Weights of a small mixture-of-experts language model, trained from scratch on English Wikipedia.
Size: 8 layers, vocabulary 31178, 97.9M parameters.
Experts: 192 experts in each of 8 layers, 96 SwiGLU neurons an expert, a softmax router.
Training: a variant of Muon for the experts, 821M tokens, 6260 steps.
Below are experts of layer 4 (counted from 0) of a mixture-of-experts language model. Rows are named router (the router's row for the expert), gate (a neuron's input weights, with its number), up (a neuron's input weights, with its number) and show model dimensions 0-191. Each number is 500 + 50 x the weight over its row's rms, rounded and kept within 0 to 999. Numbers have three digits each.
After each expert's rows: "gets" lists some tokens that make up at least twice as much of what it gets as of all text. This comes from a sample of Wikipedia text that the model never trained on. Tokens count by the router's weight.

# expert 90
router:561460499497460503539538402569437563455520597460489517503495450451520520591548544396460552559446432479574489495512470542456402388441441515497447530464471528530516425481452500527497455539527602584567521597535531525566585499545483446454579530494601594477546528440455551469543495475495512576584453435473472485554466527548407537496495549554453505516573508510518501535487457521518488523491460532409478463535575542429415522444361511453478426481501538569477575516568548471504444463561572431487512463517579423446555517501541481535442433468452549441575469524515545493418464499606463535
gate0:603431472483476518557434503363401441457519514418551485498389480527518459396523576424464514553539580513474514469549517495455532496495516509466530530452611516500451555548563532536543520587488547575469436534500419499542461486606553576561466428553487534545498500518483495578529509511472451457442566480591519605481475465468486583468531488500471541493507535511531571441553475463614552489511595446426456502485460490458442511472506499466508467490501474601428488528525558446391460505520530504525350533435521448435537530536531541420485573527548442370465539505494542542476435549549526535
up0:414566518468547504460542543496512492580439511540492528420442487452527479423479462489517483391447500502448438490551542533507407473515590474503606375570518453468491478536473526410443364489448552520515605482560479443465442543580513608489419469524500510557450519472590510541413605429504546445420515438476503493450543457539521546544468490539495494507536437456504520500646461479497541492539436571497492511571457394539451497499568490510539512425576552490486533618467505486542528518549557457554500524512483473507476452523479436540488594567526524490484446537491510443414492463466408386
gate1:476500580427446563480601407469523556477556526525522482464526399528468512489476575512554546443512515449539456512469455446462484545370474445510586530492446500590543422529453442496469435489500473529558439430582628473478413527487636532452550407524397438465518561454530457587508519553529401483502478533449474517487498462493512457541473575547484507441489460507492432417421503533565435509535463548505545522668523495445495471477475532510449499559477528504483510481502522444558590532539551589496441508607506515459471503579489517569496505555553504529483406535487546565455419558549476460
up1:412487505439495533506558500486490514498566472548568446420586547518448500531534609593587469499464507462565444444566545499478497483557482542444444538500495533542506443489414504494448389418596588499478507523475490469537443486538457599522512565446584554579626459573447544573466542441557469503536381551530535476460474483510504479510515434496450423602423543504595489427443503550466460552487512475423527442445540559420543488506402484582490529472485535520525500502468461475528528486527539412541484561517565471456448408550493488451475601512436508396482480480486478475581577455429497548
gate2:551508473491629522589588502536519515496443500535503496468522457443489537516610516557477493479513345558486484564472417505473470529475417528472474441543486542504523503429455511582576493562443506547590421444542505448431374464421511557516589535543541510546481513501426529546470589496517519530538615520446552522427504530517603503407493500531486437562457379569547520438534460456464548555477544582485409424465497507475431524561490510484530536538603514534470348442581500541459487528489501499488454509512471486517477480442516621549471528511550510454558471459527472451482445516542451541
up2:470551520507502506459579459565467516499626428481527517527527500427422571533469494302514567502570556461498548460461505504489530498523530442480489576495432403426428475503530571471470583334483418598520500558479550483489432432556554592498460551481481484476486528533491461448473499514468501506581503494457533515492537521476501528556532476545498508571508549551391475429522571541528570462502605571572484511551440391514459421497523463414393545497520429391537514518519458493456478517532561451424547422498578525448486483569457467557444439489533533497518470444500472507474522499483513560
gate3:556475443491439428483500585481482454439477489533466555472476473466498524569562456530545476514455519472440436502555502556543490578461520451491371467506547498501467450515652424664436580554512540522465512486587477490534523552489523582512520478488484501478475473557453383476532510476399486512501537440530542449514451511512509474551582471558532556501540438526584461544535446536490585456503531596500435525478480500539536462499508471519499485492459544518494426484572504503424453458431557469477461553473567458450624417578522453529517388519528548676538544520495571450401464493451490588
up3:496564563530495475414498494551535537472521462460519432424470475586501550513484524527436456533544508520490477457540644521590443601515509440460507526507524453391571479493481550461463575515534487488450502486546580476506492589532551432553464593578507560526595501535478515526447409536565441481415448581408543515535466545487571507431432515546484531448422475462477418383500477511493551515463539425427513452584435548417423391543483525529426562525439494449421560447469556435482510502502438506494573486448434451578593571412484556529489469505530477494478563503541467553482443504493439507
gate4:520459545449474512429527553505548509497502477523451505525545502515533540447546451497531537500428427510494558437500515507593422546457488538540528541497399481603510480494467486514507447496556476497557475435549541549473496497548511468525568465515465541527511487530465586466427507523522486578521524508473368511393569488495366611464503574492523488592534542686501480559554534446477498543482532454475515539534468491424446380485506573440560550448547471611530524529517511472610480647584438537439422468486483490461462598389547536525536539512550497441533454397542484517488510552490492541
up4:481534519481467514497457458468529505480588457529492483504505489485504459401509546469536499480430452542436502471644515530541502490524498530442565503547472470641509581476597506453549448507438483544444514458537498435487522495552470547406567508530534573556475534587480424607442549573652461501532425594519502562522452512623496514490499488530507522541461531421449494483623479462545495483534437491551500565469464486557513505506497397416519571541457552445518471459549551513502565529551555527475451582456474435554511499367513491580463358404482524588456545496519548507494437455515491478
gets: " in", " In", "In", " after", " on", ","

# expert 91
router:521495475447509572579443495588460487473502568553501511546464440364516498543485597489474508494468485581530547513469544525482501460404391605531518424471424465437556430557542593499479493556475522585555517499559545504493478543533468454533481510570541496483557497485381496473558425418526567515449432397556471546502552531498484414506542432484577444468610546454507552472510459596453448540410453499450551454533546494443437535505460454436421498500407492479457462473393515540542482481511587462430516499539544520477498519526458548439566486567412586478577506541528537529505498432575465570
gate0:435438601517434375507636470498506568464480476468501547595506526466423562480475504545521598447411443513516457531506496531487442472471460534447512503479529450469461426507549506378389487531376515483494545595498490536502502480553533427508512558435499542448463431434503543454493454487446600436504550507527534539570529527486460467477551458513555605466457595505519547476544496560458485494366601493549579408578574470500454524512512567450417489493520520501506492470468506538547546512578434601522437468458470492481461552437414467508510552454487482461494554441466436456464419554440525507
up0:592487481540469553504487522504469516496561460584427459468472514469520422483527503592396490542540567542513459378506524496515555433491450405525504509545512393519536429509523553504449428511438472552484539548476504541493522523516505389548514417478506514492526547468464570426562546496587506432472626480477464446521525514440569427522484472490538500601592556495504506553493508458611500548517481482569420412458623514514546516366458521536538523498482468477552567493535402450514534492470438581465453546530402488541516529558514411505543468545508496503520371515516477502365543479409446498
gate1:486437405431476506457496479501458497505455599470649495535447559552517504556442545494487458486516550457433499469568461477481472404508564528466497488536512481386526461495472510564447501507555589541549550432450620466564559487384511392504454425515543528506462400507508418570542530462551485486438535582444462524450397456446477528545468527488511478416472466473554483453500504444593467532400441487443515588449513465484504518420532447504542554453480495515399494328530520469573494446481491502514501422480510465424522453522490537458525467496473597597463486514478477469449471415431510494
up1:622462443473538485518559458549543557513566458501584575460520531513508585451462498583488570450472407509508490532420566391458533600468465474474564502503484519513513485474373425512538381523491478436484512537447514525462570484554586595492530566438469492496391588443494570395521530537515489482546445499404525413505549552534444477543503449419466530474437536531563505530484551494424455510528470467474627393510474541541520517543532508426499469491557497477490468541544477504540532478484463487537486461451487591533475524520474475391500518469353473438482507398455494477588436485440529528
gate2:503478475440489501552455536519575431472522521476506437451524437412582531559463421398441505441492510443406503544583511490538518478441559533423535525414509537454483493498509595528543562463581483441489512491488476512502508491449503478651504574507537464492428580490569524441536465462550504539496432449436468560463482508492543554500540518430519553457578529432569482427477409526565443471488514468457560498486543417483500495465439492445400545396568556476527569493484482543519523434548566580388407413427484476573510597470484547530402533466593466511529581530543500490506447498525604443
up2:457456488470459550574425476484574466498514561420539481522446542436475502497437503540497519480496404530437552388612466556517566488479513535491538455498428499488455414506425570503494456502574638471538526460458393527450560502465543563525571472566439520572571506448520571500529568469518494536534509516535430578403469572522541570611466548541528453498554418524541542486501464524458438525484504548577526622498523600528457497495556526502507477481495416522536452460537536467492539584532503368579499531516433507424575495530470479544475488523459565478407522443515582497483469581375517495
gate3:558521520550561476566549562491486446596487428564520467448542559606556522558594568508513514503471592444453486478432467474520521627559472499517486539529590430497556492528533424464480408470490515518486522537527521511526477556515455436566562546396524572413571523475528518453514587451470585495473530358520426476477482512432383469563476471484493478434464477529491498598448507550506452584530418488449517470423479447420474488511533399491433458524429593521485508442520500452396444507508517530554550604518468477508513457511444475455502527511560512600471529518522446541410537544456582468
up3:516468365504446412541429464549546527495490477513505553504530518469530548425576450509541528424556492458519479542494437447405558447484403503394443515583481534440501493558489498482546536500520476491542463501512513550499558537466547501445471431527500463450442390531457473467523507489626477513495562603436525550492515429488549416503470472451426512489501639508438514393440459434476510453561548489481511523504466503473426553500568455504462528385546483435422508542497416523521577534569512581517426494504543557422451412559498460498512604447459512557505493511495526502634586583418466489
gate4:548529586492491529503570440548511490528468425581480451571501455413557482523539489490547443500470475560521515451536577582454479419535496408604480502477574466390550552396522502434604503455426561539507507559629527549464505472501516524476462534504518435532529569485409536536467471516445498490486508510502452465457375442556448509425545500467404533442455474523539499552450550535459565552400452398429463499472565503396482521473570673562432512485519564424489439479507457489559427493526509529492498500490562551519573602474476473495487500471565543560498505459452503444502424487520514513
up4:499536545496561560543455463546455413373392495508402513577471560490457525477421423586469540505454546474542477514495524433562571431488514530456524458496511489531502564518474495475487444473418446512536526526479464570412538565572404545571532502510510514464533490560455453454576502501514605488492521503509462534584510633537464449543516489459501434467584531443567554422449456509494447502565530450550493513460500595511537510552557477530543501414405471524453511511533519519631577558456494509478569465448412507493498531473474445469445629498458506500499527419564442401434399407505471537
gets: ":", "):", ";", ");", ".:", " –"

# expert 52
router:497392510508538565621440468533521514463513551484488557487530511404576507566532531490444543499459491484515456465518545538481483341501496538514547448464461475417588400549434469575577483505552520532551549497460453472458561515553489467461487552473520473497556502561479462487486462496534558546501414473583465575386475456532486507505539437472563479517583470441540441530434516581410479556508533532417526477486499554502472465528423449417472481491445448530474586454522537616457438512472529382459581492545568502519543455505490480501523522494363618452544496502547548535364497416528495561
gate0:500511457589440539499507519553496514510588486488494539590483494505466560441510501507500490515483471465524474537482521555535606482511401432460495533541477426439495378498479461492500482452437489556473516503444576436564428500512551603493469371436460456641556560535548440529437496378437583507520447549537476508560512414519423447423567451494424421476487486494485507445494483462471511512476434533521483488474516507507426516436550511492450512501422532473525575527515579504493455418614453519447549346453486496585314523470459469516500474600497514487515455468469485456441500440500479505
up0:514483501471485526409467485545493518557539508507547487482467597488489512397521567549461477480441491527509584559450505511478490525458564673492527509502563515497509576511486517549563493505466510453465476549477543581559459460468499457473536527494606481428509412560523586405571426539479426654431583496453513463546493580618399506527576508527542559441521455535535439536478548416508435506467473471445562513544490473487479483539472586547496438505553474490531553519512410576504534613433435496515549556559495517557455387495520522501437544535476503577418544368442470496468519541514527499
gate1:564445442477497496532501536542487565493538508519418500488412589456568424482483529522422547535511539463499568531511464419431475493480439496490528468469519465524437508534503485524546505558480538565476442464474453513547544377548523542543544556493561517507502481593435513475474488536382369475566510610439466557488472524546429528459413512616503491467454544498459469638617402467472614478474543482567548558532539421548559474521475444485462474374493483653474397536553538503500487518463568502473526461568541510491462540538478493497536555524518483426595477532480543518521516465514506397
up1:548546495523497459437543485427530466483495488467513479506535436569616545572502492528495528473564483507591450503558441496427486578496555435551468458441536552439486490438622463441476581468479479552580556503544484500546465434517454555522527395525479535522471532591513473489454419513529583561521418540488442480555588453481539458469579509476480479524417421478632570540462473511473464464494517568414443485488517534479425496489523452583541496542444558456534505481367425606483514491545505523484573524405509467545489619569539596550439451491488479511498555558476496448581555540470614458
gate2:438436514429535513494453520511528513547586438519437540496413469531521574512626515470552466485384570583491464523403488540453488521516463543533503593559491417467409543514477605534450446400463470493523496557524461535519449472434430523504404452482459549385446479489505513491530447438557524401529477547495484522477561513451551530480528484495546426390487489549469563451512488478515470530451533502491517483561474635470489433488506504586495534467529404461517521503575524510531432547549474612530536532449422527403503557547486494430534625458407538542492477504479529553526605479519408444
up2:508513525482423442477498580438480509476613511525416495645471524504434430479519538552516592497516522444525549459493488511478553549475462490445452507435519496585490491439413450483517501464475445488492552406495527504469512505558523481551444452516547388379554494501464523522432403576512539482528538501455445498532549465526529425411535480559555475612464536513370438465498600457485531479500512450489510411437417464448546530473480470485472520520482485472531494440442503473454472536451534486502448547509628455487540477501448446602500436448525555623591494440469583534562516516603388558
gate3:447526567504552538585488514496590662408438516491531494481459622451542534537489414523559556518558482484501498476522501429452452555512438415594511547548440489544467465486435570504421566475507522531421525506505497501474630550509448359562495567466591519442575439503528462470533547479551493388575524441509521514483512420525476403580532494533497486522482481476444505589526482537591468488457542432453440491591494506535512522532543584427522446549580513489582467453455474547479506445518469448488479487500524453463498529458581457452477415575427475491458529590500493447595487505512531544
up3:455494432463525554533552429359508416540530413454447488542512441474411487422522394474510552560442549517499524584559501418525580470580616564388362500474611469551525466506519537476557448464495510471516490494454442527496555539492561517440554521538510473613573528504534503515485574551516411431466476542454485435513478521529500510477554507510562542500531534490480522512503561493444464473532438516473509463490436550471526402542481483460584405527453515539409536468536557525550474484474476565616442549412514568479514507564491533439570526483531473514514568445465484425407581552436491544
gate4:431464506531495545471449579496437603443612582454501472455550472501532570444531452442537521580612458469523456483451369548449510579449505470499505522472403577519499460371442492497534545504546549545452501518509481486544513407444456520472577395500423459512548461535516476406494568515438494454512504514472442526565487456506495518435554558469482409522607547461453510438544443547553593534495513437500531535464538567481493477486517576542515589488443530553493494542451509523493611540560522524527517392504455478499512537507457634392493434565445469527574532542550446499491487588510454488
up4:516472402529503433453559478496543540548461388464540573509551524490470536626443437545516434583547410561473454540483462485467552525523446495462437474486464518483512584570502438538540513537419494491468493533451483510467550455517434520497513538471540459443525431508560392489529493533441496538475517501490526485492464512481482431534496540414460539522510534483407498469453509582451398394433427465416551461511469429527546471630488450519513373497529495467480624636471513469542428437404507531490485560475440494369574399530483549567439502475509528607536526447513517545540514504485463531
gets: ";", ":", "',", " /", ");", " ;"

# expert 63
router:566487545525398546539504486483497561466504523482526599424497492484545525527494561436467535518394505435571456457457467516368437479470435540559477570408502530565528442499556534524525453436540504471556501479534514536467569538504443427489612464492483556530568508461410537514524490502482500533497442465533548558446475523500451514505548544496485491440546515381416539498545459540423511560445476619508523411526544443472478489492362511426470493509509484578465505533639410548463502404553465415485576457512472482490559436500553510502463401412461560473554465450527613550492414537534508562
gate1:514483475400414529454404506576462498483433466557539523540512563456520477513566421436539415560554500463450474390503531393473492528444491472582616553470479549464418520550557451465606481525561574542487473468563437545587487517517545469465531514510467529585442459438620465455521520487538493545519441543429507522489490511536435526480502491441463606517547471517579570408536573543479460512516453473505458485507532565477476537464503464453501500373485550486505482503453508501544538502498513496534421547591552514493428468549527358496468437531340606478544498454430480481515437512544527550
up1:378493476481502468551447492453457512562510508521495529554477529456554480487489560468542469550534546509555511485503534584428457455498579543504530512444545428524452460537481444473479549521467421498499522548448430444441563545539566469475436461496478504439395550408489504557524447552536502476506534514542498544530449469565463559568460479454592538491514439590515540507556423517612546468444462427521477455521500405520488511436428527453456578456439489503545595535497573605581544443598358476489530485551400476489513562485477471565534394554503457455510542532523628462571422476600408501
gate2:662549407522563466477547466569531578506483439496368434423536491499483533503483533499407447514522552538619493515403518572519508496467564445436482486549425536483458476462431466464549546433524506548485437489466624557412475522456434373558496433514537432421401507492477510566473550631502579465521558474465464458502492536489506553526457455502531552490492488443446538484479476531502474501524477547446557533503506493456520532422463492556517464564588401482493372512544541523435520452497552537512480480506483651498500545462493628515484429463497465495470484485470481532458469527505499439
up2:488490561430484559475439604496543461464598535373519491549476469425549434467534490556448522573412499553490482500460451505560612478480453450579557475520537455465502466531483544447535473481476495526438495533629500477567428530494511533521561416463366564503532547473489503458485511580582493584417467514479493562499457492546522496512553537454468536481587508459476455610460522531556466418548449515368476465440453514520540584494451502494493443479525570460447500462434570509493479555485477476464474480551530403500494578577531492509504531415427555509532354453487468489532560478438580602
gate3:480509522397530520429454633541569468524488425575451554415501468479498495535447610486456446529462487465559478469421392490512439511467490481498563581532436420526545475511545579543462487441569529479463479564437512408516434556429527478552542590530421452529487502473517449476506494509523482484531415483497521487517493503466415593508524518470527593480487578451561459499487453471563552475489476464456487520417549510502499544562493533571547550550589499468505531554524409497443535422510460535486529442335541491502485493621553405505482493488512527619577635489490530457443548456435530467
up3:514506412515462506519608587574455489526512450471515466544486486531566499495499460524487523536452504422496505534465494443479491518471571547538499561322482525448491494457579559470615496520400497538510483416494538498537593490507510465564521547520547380540425517463508537594480387451525491478590442489452567497451488516533517554551448454461644550548485426586462583431463551500586491466628508471433530486598471468492570535544490506537561485431549544528487450530537469466424537495527568488511486557505436565531536506429452509436537505543459444476521393522496484543490446489498593411
gate4:519410563510535482592488498518480585501452527558444473534509404513516484465451572424555503529539568574443541434506494447441517478485495546522548554400486454535452490566546526533563477477406461486406406479528569485563518579522407527500353508448453449534487484492491458522563406416374449486488514534600455615479510451532456449569447514539552511568538459454445514505486534521513545564457502498527594576411523443518466499468578497430478531616579595444432514543514463478475507399443486497424526535527539502499513476465559518506501445534561546454503461532535578457572491532492460450
up4:393488407549511455543361514491583562511437556493484431453532483509529464578468547497520508521474578513376527480590519477471504539490490527550576503478597457522389502451574496538472562549449507527563541497520485578439463528436482477455444578536531569567427456555537538527484412513575479510403479515513426488447526475516428451499503537464535474428492548469589467558489612558624409501555531514418493468476530533546411465501491445449404441464420502524519545562460474556535500518550543425510476497590427424411486551484440524479495497570516476493578489483522466435459510532574458493
gate5:474525535551469436440433553525560513539492527417374527567539456488547529532575494563581479564574531511512504480520518547523397485490439559525390439461503603514483537543589495476521572438466475550588411528546447534615571433493446519529431424537627445531559525475484473440509488490453481573488509522494456545406455515562494474497574461467460464537469531513515427550469503423498613575566420482470475497543503619557439428363489474533519432437508584490468549492485511449485511466516472510489447414535417480502536523449557489470433501470505521522525560502476519479536466405488533418
up5:501486525501518490416552460392433482493504555441412469503504440408476535498447510519496553508544410513602580431519519468484451511504528568475499521493441501534514478475518479519483385557445435519555506421500485434533480481563576573478396372426549476553506508558504459594551559486499441487529574493554504477488528473463575534496501541513488504595535543545536490463483476387463518500466454470530495425534473542430521568384523480518537486545516507558447509555551541561490539411430586533495437418564552456426508560604486457488450470589471509511411545526473399505419512520562435641
gets: " of", " from", " under", " to", " over", " against"

# expert 75
router:532467426567468469524483516486505503479508583448531520528500563402645521600518452562457536420601488509461442508517547507418477458511520566483536450434490490382524491503467510492501535436502489568547616597484520435472541553451449460429493456555582511471440580472495481477481507462518491546489563524526495470498397455539492455483569514550571508475489461446420433523473511494452469525524501478501570498491535498480534507442511405466492450596527506432513579393545508569462411459567521459423417517501604521558458570391468482489453398588479493509536494519584485402408564445553434516
gate0:458486474490455542494465462431518412535581468515528604476477455462508578469506546431599514495557478439481463455535366551588516550494562475501565425551438422525553493444472568423373451602462579478562454428553428533531402549529500493552507523554453533555541511526493467504492517569554483543470577446469487476581503431526502562485497453496582473445461466468506568434561446580410458468607496516422530587485525415487536519378536552486528586490570557549508497568474491534485468476570485467480545540515480599555470552506495556516527532540524451483570468484485486519474608539552485538
up0:413466511458491501441598506488534611561485519552517440584567509466597484497451455524522472534535498472496482499494412595542445423514565478483467463525590557488486527484522507509476389566499599513425537583445495458477393530462542586398536514446472488509471544518427557454440580529503475551534472513546609494547509442457531508490429524475531429492522557520429498557579525517544459481550502512452545548533569494430431497562469537411532556495577428470464571474572476575511453449524468491427533525486540513559502532462419383447462450481566374594547557423520482542476453456526456436
gate1:529501570470588553536464510546517572528491424528510420596441513515495588489447558486530498419493488501478433469643515444535508535454543484559529455514466452545502482543447524461485482456464458522410518497481542577525557624519448519530583447532580488384589408578574489538422482505506509378507449495533481589456532505532474398575492517435541456427480537510492481563414532570510491524466527453534517493435606524506489590463502475447473571595455553417556467442499509510514578384462495517507531581493487569554443469536575467510434457483460460492477577492484478498584554564562510510
up1:491503504425494486433523450494435500465523469528531463496493452455455488561513436485471507549545466496423460475440479513496462479465444489536489544516428449418501495427479403385501473565542457565454444585507469366504559524556519510488447524570512497489525477498558521537528442561540473532431508480488506489468495514403521532521657532454381432521487541515452561515507495434608478543448578489491530421571423522544507515482561474458489488474479445587484489482546385503452454526544445491450524519645552512468457544464526533499462565434513579520426337529536533581620551463421442562
gate2:520520471608488459461529434435456505487508477481550505534526557551556546537436456499571428480493515519456437470489455438453587485581505544459635599519453551410518591539490415479504564469505481450524418467543467467439492499486487536487506537463531457371511513459520598441494509628523408427514433497597427486460436651556535531497471500634415394471506460528431486463491606490482452527481486477543481557506461491521436508536386432561537495471478466535488486516566526467466478527429509544527536436482430478441416425497502520550548516481501506491529561501450460422464474433533474463
up2:559418621469503423549569534436514494505546511470516438446503562479531545391496437432493462485553451461540419447516520510465504486418480434633488535536559535583490441443582463497446493578583513524519441545362523387556572461539442478435507513446594493455547516512406487490456601483435482539500516495539514522403540522563438579510550523441451511570552469458441518444510489563543490536478474500442502495513475430504502515474453462447626499459542417423529477404525528488464603503540480512544562420486460483449485551507500509430557428503430520487508472562464562528424463492553526541
gate3:390532552475532517542502434449449404480473537525458439545495476466522565484535497529466553418511473490522426538482520470507475497571524561535491482514460466503485493415462486396428516524443476491461444532514483462508525544456541492615453497491563507454534479576562500473599554470585485474518334485578511471509472551479550478491543490552523581426571518546455527470526492506515545488476433559607424447565518419567513494505493548439499583514445480530450538431572413534464482446475480501478485461505548612436419581481480428469474401513524443575433525511469408491334396560544502435
up3:512437533498525510518512470474451509492600516444528492461466409508479551460477439484499451535474540523566549406458503413503462574388437395507642516651518409535537481590470551443513542567405586566546514553506518554454543500409383518557532561480511546460484405469521503514413482519513554488493445515564546549444576485489472561498497392522525495471486422483469475575435529515496493483617469454468468530627447486451555397559531549509460503563569463498550469541475559516484485525542492496526483508488508517491557458492556521558556538397470523446499499575481508464481540417578450497
gate4:605465479618466450507460556430480503566461531516573504348468515537452569508439518558546503486533517451453520455468421476549550555543554491462474440541503649467553509398444605505387555448492476502506546516511553517410429515464434466483527451508542523571409499531381486491558539485516474551570470416530483529522503499594498491547529485506474519556449489440491480504446639547436590534443498524488476497565525506460537576532518456521547489570478496454474495420348494550595482493490502508447602472566465488493494518539603443504596520499515521468487521526495539537466540459520547516
up4:482554461451473595527455560521557545520471525422475492417480517508514521490489486462478491448508610615502515493526487545561444489503490566554507485506550457514572458546487374555464490471434491547533452532467445568469524521491458535516425534545526579582413477532569569463539428525497660460465492480500509525485503484393519417462489399481573455560468526416491426588502569501502470619596452419396472506520507527504475545447536510550564485496427489519566577594487602471535443445436386534510495501515482470443543451450564510535508603492563454490479575516440437438447498498520516509
gets: " ", " Q", "á", "ă", "1", "5"

# expert 25
router:549432486452495547523489475592491613458543555544466560421492418461567501530539523449498526456439533497545451425446448579501421396437443555452514553421432530562509447479477463491475506471545536539488462631489598560493615493480486406513555532501511582521496492458402534597551475446478525552490408485519565477509514493542484480482474554528544528483518579493496540512449440565495562623551510604444562455509536554514448477497475461458507440584543523554543588604540471432513528470553549392483563467502468474489507442484521538513437413497508549436567399511493542470515429478541465561
gate1:405481518458613533567491511538546406501467508486519484499484460389485504419539494526517484414452424435468574450563555463456501462503541467464495364517486460528521462456442581592438520523552432536449389510548458487435426486516461493433537460526461499476519485558485536517512440612551510483568471462501530569489427520462505448452551594451554534446461540506536547549521472431502499386445454482561501517506519413560512477530440534475530524495566546590486565475512344558481554545482407545563400487583508504472453425518464479569490435508377580480519434476507572485535506457496519503
up1:482493478497570548355553498625463558484488546519605546531506583537547489478564462518449550493495536563632439458641552536496528382516484535544515514555567438470537468558518511562584467535534507459474435518592470488521463441503452493471545440516542563520505456585505461515533466508446551474391415428488509585502493611487532483537497510523489566507493555525501555446412522470536497491504404500507517499411531579561533435630450477506490600554505484605456486465466544502484503525497490517578493584528468542515511466502532461595458539423480449453500511611557494489451530576515503541
gate2:598560559534467459523517607509439568474409462560449525554506438434481527476515544511520501520574493500562514490532431483531482451556473432514506457428554477465555534531432490565508380483473480482516512568491451476497460443536466491355459510531485588541428507493397468427502609541529514536476453426462474500519598614415523526545407547543523532402449560482452549636603471459542516520513452494508575558385414479427512526560493539512457514510485530400393537470500490461477508502513574522537397438463525498526548512583508555579528474519527478502425491491526470514444451507549494521
up2:557450479502506407532391511559547441484587430565389445487463449505476479461417497582474547406500545485501528535481578476575475476479601391443457453533462581546452508524526544410473465514593492494513495580583384419478556432569516510571524460505605453443528464484448547488453568549503489529449547464437472454535564524493477523516411526517374470480505535466553468425537455553496512499564467490508530517466473569540460432434360507434519565432435487504427499522460516581444451481504476522459554500532454497478512445526506413531549572467528527454454466500516513375513563483514480520
gate3:608586453570503501531552543438446505495512501476471522506516560511471519523565517495492506495523477529499508591511515491475515517584405537544415443524548546478492433496561579582491457471573533521480568493491558489502494429458483469517529527537490429475609492412465596545461486498417558521431504522538488552550519459505455578417511497403530456547515533425555529626503481519524433495425549589514494581513426485516434508560550527553577615561529452498513509631550456497522473396571467493526579411592398457553534546457506518463523575471529388434519557462479486436413504433442527521
up3:514510408501494525446578566476460503427523500481479504543533476506493434416543574455420521472568603392415663474529435487435538471576437543434478520568561495476429473510529598455524450423553416487504456531505532411583553435523594524457460447460614574425438512547491558518492557500506494529503494472639581583517514430538511469498482490521500535494464478554459572482478482498506499543446488501467515609481568476475478441545494564496482543568546502543515521545506554502392495494535567521360458450581470545490456481540488525516501493476525405547484537514428430511465516425491497553
gate4:457603583540564496504481513563552492491529495624506597467540475462448453543614554422407470446440467509489545478585519504376579565470506550519515394591517581560596492561460484526501460392485503437466501491448500452529546546486550447491508471552469513552528422417494419545486536494551472490545498530545495498572460472469556472555498446546462473468467442534526467500534519487493425512453538461538462396341491531465498608519454466592442506457506525415514448571501580540560403481495499437487564515461405566453500483564475498516451545441494499529542498406520514532520495507501584472
up4:480520504438596476497465454495515536535329496520533536595476380581571530431488502432602515510478483527554580495448461583485521536557453436472462455581511462543482468549416498466526619567482499528547457500541501525511471396518483467402520564491473496584434494510596543541503557446509618556479536519484502439527496467437464497457539665547537466509483564546502465518557509529505443477512487591551485512567481439554504476486473478549452545513557468431472520531437469430497507548408560513531480563515527486548471452596518524410399511501505505449397529538460532457518459527545547410
gate5:455453498543555540421544480560509516488550540555470558503512405481440498522566592569559517498496486561518408530493537488407461540433464566437386520507521559508487453495505518419504499461485450513559546437493537575483432486528434440534381451454509515499532483487469528509470571531548378488465513524494482545529428518488526523496455542470510493500453572492561565544517487417660477547403598456570430448497505482532437503558542514505548484518549494480535443496463437598495380553555520488561477474540467513404412523488463425345517517613501496498541472456454558563474458516565547416
up5:453505461487417407443585546429553564473428479557447545537434457487487496544640488588584461517424472604492407550505513488480537618521498525520530599470508551506500478555593479492465521520486503431555432569377470598535537563504562560503463492458506481493542508559432573539444483541498513500510494498584517489514528546534416519466484510455536579515450489474478478479511522431468471588546534462536490458391478526483512396632498463567485582474482552446481441531484569515560491533464502496502471592569468495485577492553433505421581559478511420584577480448464478534532513535467583478
gets: " in", " on", " for", " In", " at", "In"